Experts of a small language model: 5284 steps.
Below are experts of layer 8 (counted from 0) of a mixture-of-experts language model. Rows are named up (a neuron's input weights, with its number) and show model dimensions 0-127. Each number is 500 + 50 x the weight over its row's rms, rounded and kept within 0 to 999. Numbers have three digits each.
Before each expert's rows: "mostly gets" lists some tokens that are sent to it at least half of the time. This comes from a sample of Wikipedia text that the model never trained on.

# expert 27
mostly gets: " acid", " protein", " oil", "oid", "ogen", "ic"
up0:535509543470434600474395535475477490483581498499491486544481573514581538574497504584543482494453478552501473563524562545592504509483531542468540509580567457549423428434466485491407464588521504617526526465522522521477440488517496526526538586558441498473561488562454535461565500519457442538499477509446505466534462471524422490519494579569588576554433543387479509478565433636401451490553
up1:529517471466507489390483418523452483527584564498437536515491388433477475448502440467555435484599522594483486489551551440536519539511483504397492526480540524447491544476507566542473547564416458525468511625394514492498513435570479472469541496502473498549467602443569496538528520466394496630459368474562492554559517505494547415555508549514445553520518510476508594548488422545472508512484
up2:608480459609602530454494552425559482520525574432560458584519488417512498552510560459502507565496465536475444551452484532502404481467488508477543546545605514530513543479547457488573488481520497408345558571430461469450561548459587469437457430459492500505495470450479465406498578470603508454474496462522402451464506508524411534541505531476519450458431510504539531500555500519451586442505

# expert 65
mostly gets: "vi", "mu", " emp", "ori", " Pres", "ci"
up0:507515574488533395503472532551592422479456480542523628597518505537471524588450447494542557557571524448471453446469437503432599500527469517519441482506453515362430509455495575555527434518542465512479497540470439652445547556508425461469432419575527472447535519496490456473467520478530462499499469486511490593431416502481570557527504471433496508478497538524442559555547502531424585493520
up1:522457512493462535493419509544469512570489358505537630562474530495416505355517427655511459472568431517465502526516470514560564580508526480478435499526509523533491474511476483556590519566492486533551481487555529468493565529454478629497491562509486511483551554492518540418465568469448531552548483470384449540564471475481508559454540493556441546418497518462585481527578526463559468564486
up2:472446450566491420511490506476480476589496597518494527395505505522481403559637422508463478530518440443479497500523513456468438456516551559524514462515467389496497357503543555584512565587529554471509470471496481509500574480480394487460437466409469533449447465489435489554510473462564466570459474432543554496475503462526594455524586472480512489456480533573417529586438552437523563501567

# expert 110
mostly gets: "raph", " Phys", "See", " phys", "log", "Member"
up0:530550431527444502501468489577461493521530480445607501471548453478498427508501535528444540516461603496591568520530545523428508535556442418502519536577547506399513541502477520444462530523451427473506442548532501508484533554440444424443621474473451461568466472459466596440508501390561533382402488427452425504468431513443541480505597441503405510496503522493479499450495484506597422442479
up1:465546457528489541476540492573529625461481497456512485488481447452449480496568366472537575498516421486503573487449444450445430410473462586552483494480506444513513452507547515536522464504515444513528476410540609477447496490449481498470572455497594487700486573451596417461443534471519433549483522476558512450520573520473511475499450515525456494500527534477453490473388466509477484486625
up2:517503500514536514525548429504414489457456541492524553524409511494539519494496541555428479534474465650471487541428550516432475478431512539552465626502480592524480444573504506595518512498491483483474499620462478573462563450580455469655457574488505489550518534450523522555426495494439600462480535475502415428479518539522458468486517519535483616456499483579486500510499395473554576558566

# expert 83
mostly gets: " Your", " Love", " You", " Night", " Dream", " Dead"
up0:454493554378437456494536499450457453549474504523507601465529409531430437555440627535427503509523428556473408600553421532529518460513475527469502467490473586527475595525463536537522469533429487594463564472527529487418503565548561497422518492533460471421449549542477511413463491440474551551460567526514495402442482435464467522547524444487529562541540583461424454524591496456512552499492
up1:486487536465486498517456576529584549525473486533478605495501517458535502434453468425515530543383560465384542489476464474486441556410523431500571540584510502504496478482499470538350495483514416448495493489456388530493573424529353547472481559480503505470490531503468510438443469544509484522492434495497560450364467577531548492537421499459431519449526555489535568481487442510522382499564
up2:464557510437486507460508383390460469506521455488563503538590512451535409615492506465462507498566445433441555410459483533519465524618454514504526555448434409488465454568515471547566556435513550532386503470528576435454443497477519457480507495411455495517464461545538453479498470569478499548494504462599539439520472427485565455496623438537526527493545522500617484470529445532549562538479

# expert 111
mostly gets: " Anton", " Ivan", " Jon", " Georg", " Nikol", " Stefan"
up0:465480586423530555485524518505522547493503527557558500475525445539505411596565538455493516507470434462496484522519496508508540542571530521454483596574543547582532416445531532495477501496473505552467509544471546425373487667539491428457526503621421551498474537419482421358459372546459433459520489458485500510437603546592506499460527493529482511510515450524489474444527531472490514546519
up1:474598590589445461569514505508470576404581536495418429435487462463522482408500519597514451546478523538535485538447472483585453527515540477495518538499506516529507520488418560491423587494479570490541434545572497522593542487627613529498504459509434535435522543596591461534498481493467390469474599530451500526490535454525498588522512492493471565526475453461426422427478454482461517528471
up2:498488540453454555448486521537509561529491441553477405380519495486456484527567445548494551549432537524553564428632496452566423572445462536527602414466492472484536508498546487479420540501504547585552499466516509519420482470459478507524436439569402486510519613529424480481507548432465494498570506482484509489541500522475560473524518426396412462464602464424394486483509409580512506496504

# expert 109
mostly gets: " inf", " Inf", "ingu", " integ", " prime", "ag"
up0:541509523507508443452513489504543494514509464579608388504547578511535506515463448526520565481575447439483427569445595455396517525607389459510526407498526454439494499444511486443529480423497522520571499523420482582480480531513465540443447571472491455425522539512494512476489529550459421387430502382510402560460509523442483491521615545518470463558495551496507577477572570445512485478498
up1:541506570528471493475428460490596434497543584433588405508531524437443469444454561494505487502454456522597516510615514470551477486546470458486583477568456474455576458451443609577442537492531487491435492506481416512469534479447490463471439408537399521428561509548487595528446468480462399574502447464412543529524537440575439477395457502494498428483467488467478470587511484545503529479536
up2:502525530556527590496444534470508498545495508466452588493520531544416439479559540469527433546464345578418487488520463514536526450444527443561468537519497455593541516511498574476482568382471526543494463459456507495516463407504494551521524540411516548430500532504526543464443481450420448510504540367456423516516493521569511432489396605538474522437409578440557535473427480565462475512550

# expert 49
mostly gets: " Can", " can", "Can", "Car", "Don", "oi"
up0:528486517605487532581545528481533457565478535526511496515491498582454501572550446490499484538527542606510506497569480470526476528514523497535545485520386551532459515479498438548484542513616366510502450440535529584473521551453539514425483582514471418429457454458400482468503416601475559550505480448549448543444543502428417538560419491504498556459547505460589473511475407548515410519619
up1:604497460561578469451431473471470566424601510496435458566508510504456490439543503425498531598463479473494479549377500539464551479576545430430541556440510513524468578553491529535529460522448491619523456463545501466386560549480516485522485490483360548525600496511472471532488553487484436551551579442437478512560412548498546514463464504519479419428450515499500533523490535507459367497478
up2:447507575508469514504467438540584485494572487471482526492497451397449494438500488529469513534417465463364540501470501614513537525527594458568455572504569562498456440558473470435482575509476499450471439485458450505559464498489507374410515446517556530488487512512441600426572471528429501511555412486476508463517428520491398591479532474526582518510536453450500481493503494367559537393503

# expert 95
mostly gets: " Santa", " Lu", " São", " San", " Los", " Lo"
up0:573433508512414465483434443492611496481527503492529515548476453544472462571479492485627497506498432600546442536429500472410500624547520521416546477497528512565450442451530458444525495568489489498499508443585407480504532495507477456511569532553391482523507490458525471506415531491435484540513470471525555521396506571436506498559499640579493491559412455513512496582453433446460427568504
up1:547565423489495523519503567474537540460435470544482584505554533526604490484481608401546482541475550464393476482545538423541596521571534409528412478474571514478512421412508486515450443546503519454485435468457499535528394449438499404486458566579466497441480492514506459475466458520471374500489526574478558600511475547508471534567528547500426479461485411502556498461486558509488507425597
up2:492392479430512542477494462546505569485541440502484437512534586423447504448480525509482570540503509533437543518499526507585519473598447475474464412509400438488511514574522538559519453519483524609527397458468560427466542474497465559518441616480479504470474490530374500415521469512534413476565548591421550476530568401591419429493468449483531485513500557505453541444477508465543432463442

# expert 51
mostly gets: " Richard", " Whit", " McK", " McG", " McC", " Matthew"
up0:501450436446482558513555511499582526524519442462494512510592490547515454444492591530497528527565574482524569546510455472477443426469529542584506518426604543511504416531552476495439573570527475557523514455516474522581509530589462538497586514380563504462502516573462557584425609561537437415410486446447517540483550555583498521547476459509443510540482485523508455481412508554478514526639
up1:478517402563486505593447419484477552490487537506448504544407489509534490464515498524442527504491548480513530534492567430583505521417375554491546563619499450477516524413532524463457465487506518492459440491465515569591517449517533503400616443495436448430452509553533529516447574411527535492500517524503432485482430488463452514548516438548449574430465593507488522503529541437406486361577
up2:522494467492514517487491554474537579439413486469554461491417567480556453467503419515482544559484518499516602530417494506534467452538431495418551412603489469370490467447515449458537510559537538544554484476528499492452475430505461558502574533488593512443439490594478604548452515465550553446493437475529520423483480487526375483427494411516468522412460486521397395487491555417433484509508

# expert 62
mostly gets: " McC", " McG", " Sch", " Mc", " Yun", " Ell"
up0:521556486507542466555523481441435529480449535538499484519591471511502490472513466443487499509552497506481577569402548471525539581457432414450516425457595494568479495529534493408489530567425508428457451553445529542565554428497423549573536553422533567516597437499458602450470548497518460595483580493492444464557438512541504467467532424543433629497564530502470527429441509414537508427475
up1:563463445522497439457556544508430509474453546550569499578421504498528512455541536418555411492533517452555543471516550415517427502483496557562509463475520513437405471511481527542516556554629485443406515559476662491434496436367535523564512515522553501578479535484558547520503514435451555517606485501546524446519551493543554521392485516464444438456489489509511503429490422423477473447520
up2:491501517471487448586448470403513513503431441492443530526468492520517524551513440469528511409488513492535569563363457557433463527512405499562447528543512458551481590513504583586507403641511518564503531463510516430418486575622589461561557555531515476517597558549465451489499508512415434491526510421424427512500486479525518549568484462502494443524527579485568486504506595471526509500486

# expert 34
mostly gets: "Br", "Col", "Nov", "enh", "ibr", "Ch"
up1:457580488541489524417484465542473443525597485485520512479576460479479593495595492571548477540520536459498536427513477565494562449436508530427549517580452539516497486453481536468459540486572542448524517511545475487429525454457531399471531486440497544614454515594488453600441522370549563485422503489463461463524469532455455529549566433506542511500422497622541613493434528463507442387487
up2:487470489508507481542435457656569501490509505458504474420534482441542517459550629463533534441504488465442447457460470524543460444493575490492488498465511517505452415461520517591561560521476488496400513463523489464452556464520503517557639484481470597592381441537469481460483474524535510554496494574496515380450437522523466499528536401478479402504485543482466356481515439586521481446525
up3:521484570561418557455541509486502498491535525529389548415485483432563486502445448473476539536483598646411485448480452508456488367496500449542509505506542536476478551555520508448508515515432464489567443528470555503429532451486524475456554511412489492499481528482578520554484495571530451524497424566459514546462557565451424520404500440407527498452555530588398514534558598441428418528530

# expert 0
mostly gets: "based", "ological", " historic", " religious", " original", " scientific"
up0:456485499544593429511560520433438551448418493466471578537569491486452435452577447462429481574535496464455425473469453545446442595556479550521517476543491468479418580494488441577533603450500482429549544478490459418531582416571529525540484517494521522488528463503556434491642540500483550506453526581517476569540526444452418478519479443577509481429515422462553508468552430467531458476416
up1:455438518553522492476533399496510484386513477576559471496590570493467460444533483493484546458526442531474500564461587551523414491471516571495544474431510528543518562404454540564498488463520483458466602428546511469516424537503503455518529499506538439546543551497557470561540468391652553501483522538395482538546560365497512476531507497519533553497509630577528500480556569588469544473517
up2:481535419530516538453533490406528440470403530628531513589503457427503429511438481517487429453555522529455524491392524459530451449596538470473476504511512470494512452506596579491502459554369489447529402582558546546522432427469534463519557480478448424468443563461506520546461454450438497499458467527439583414433576464506477536539477522476496449523471517473495488531549380566516490510410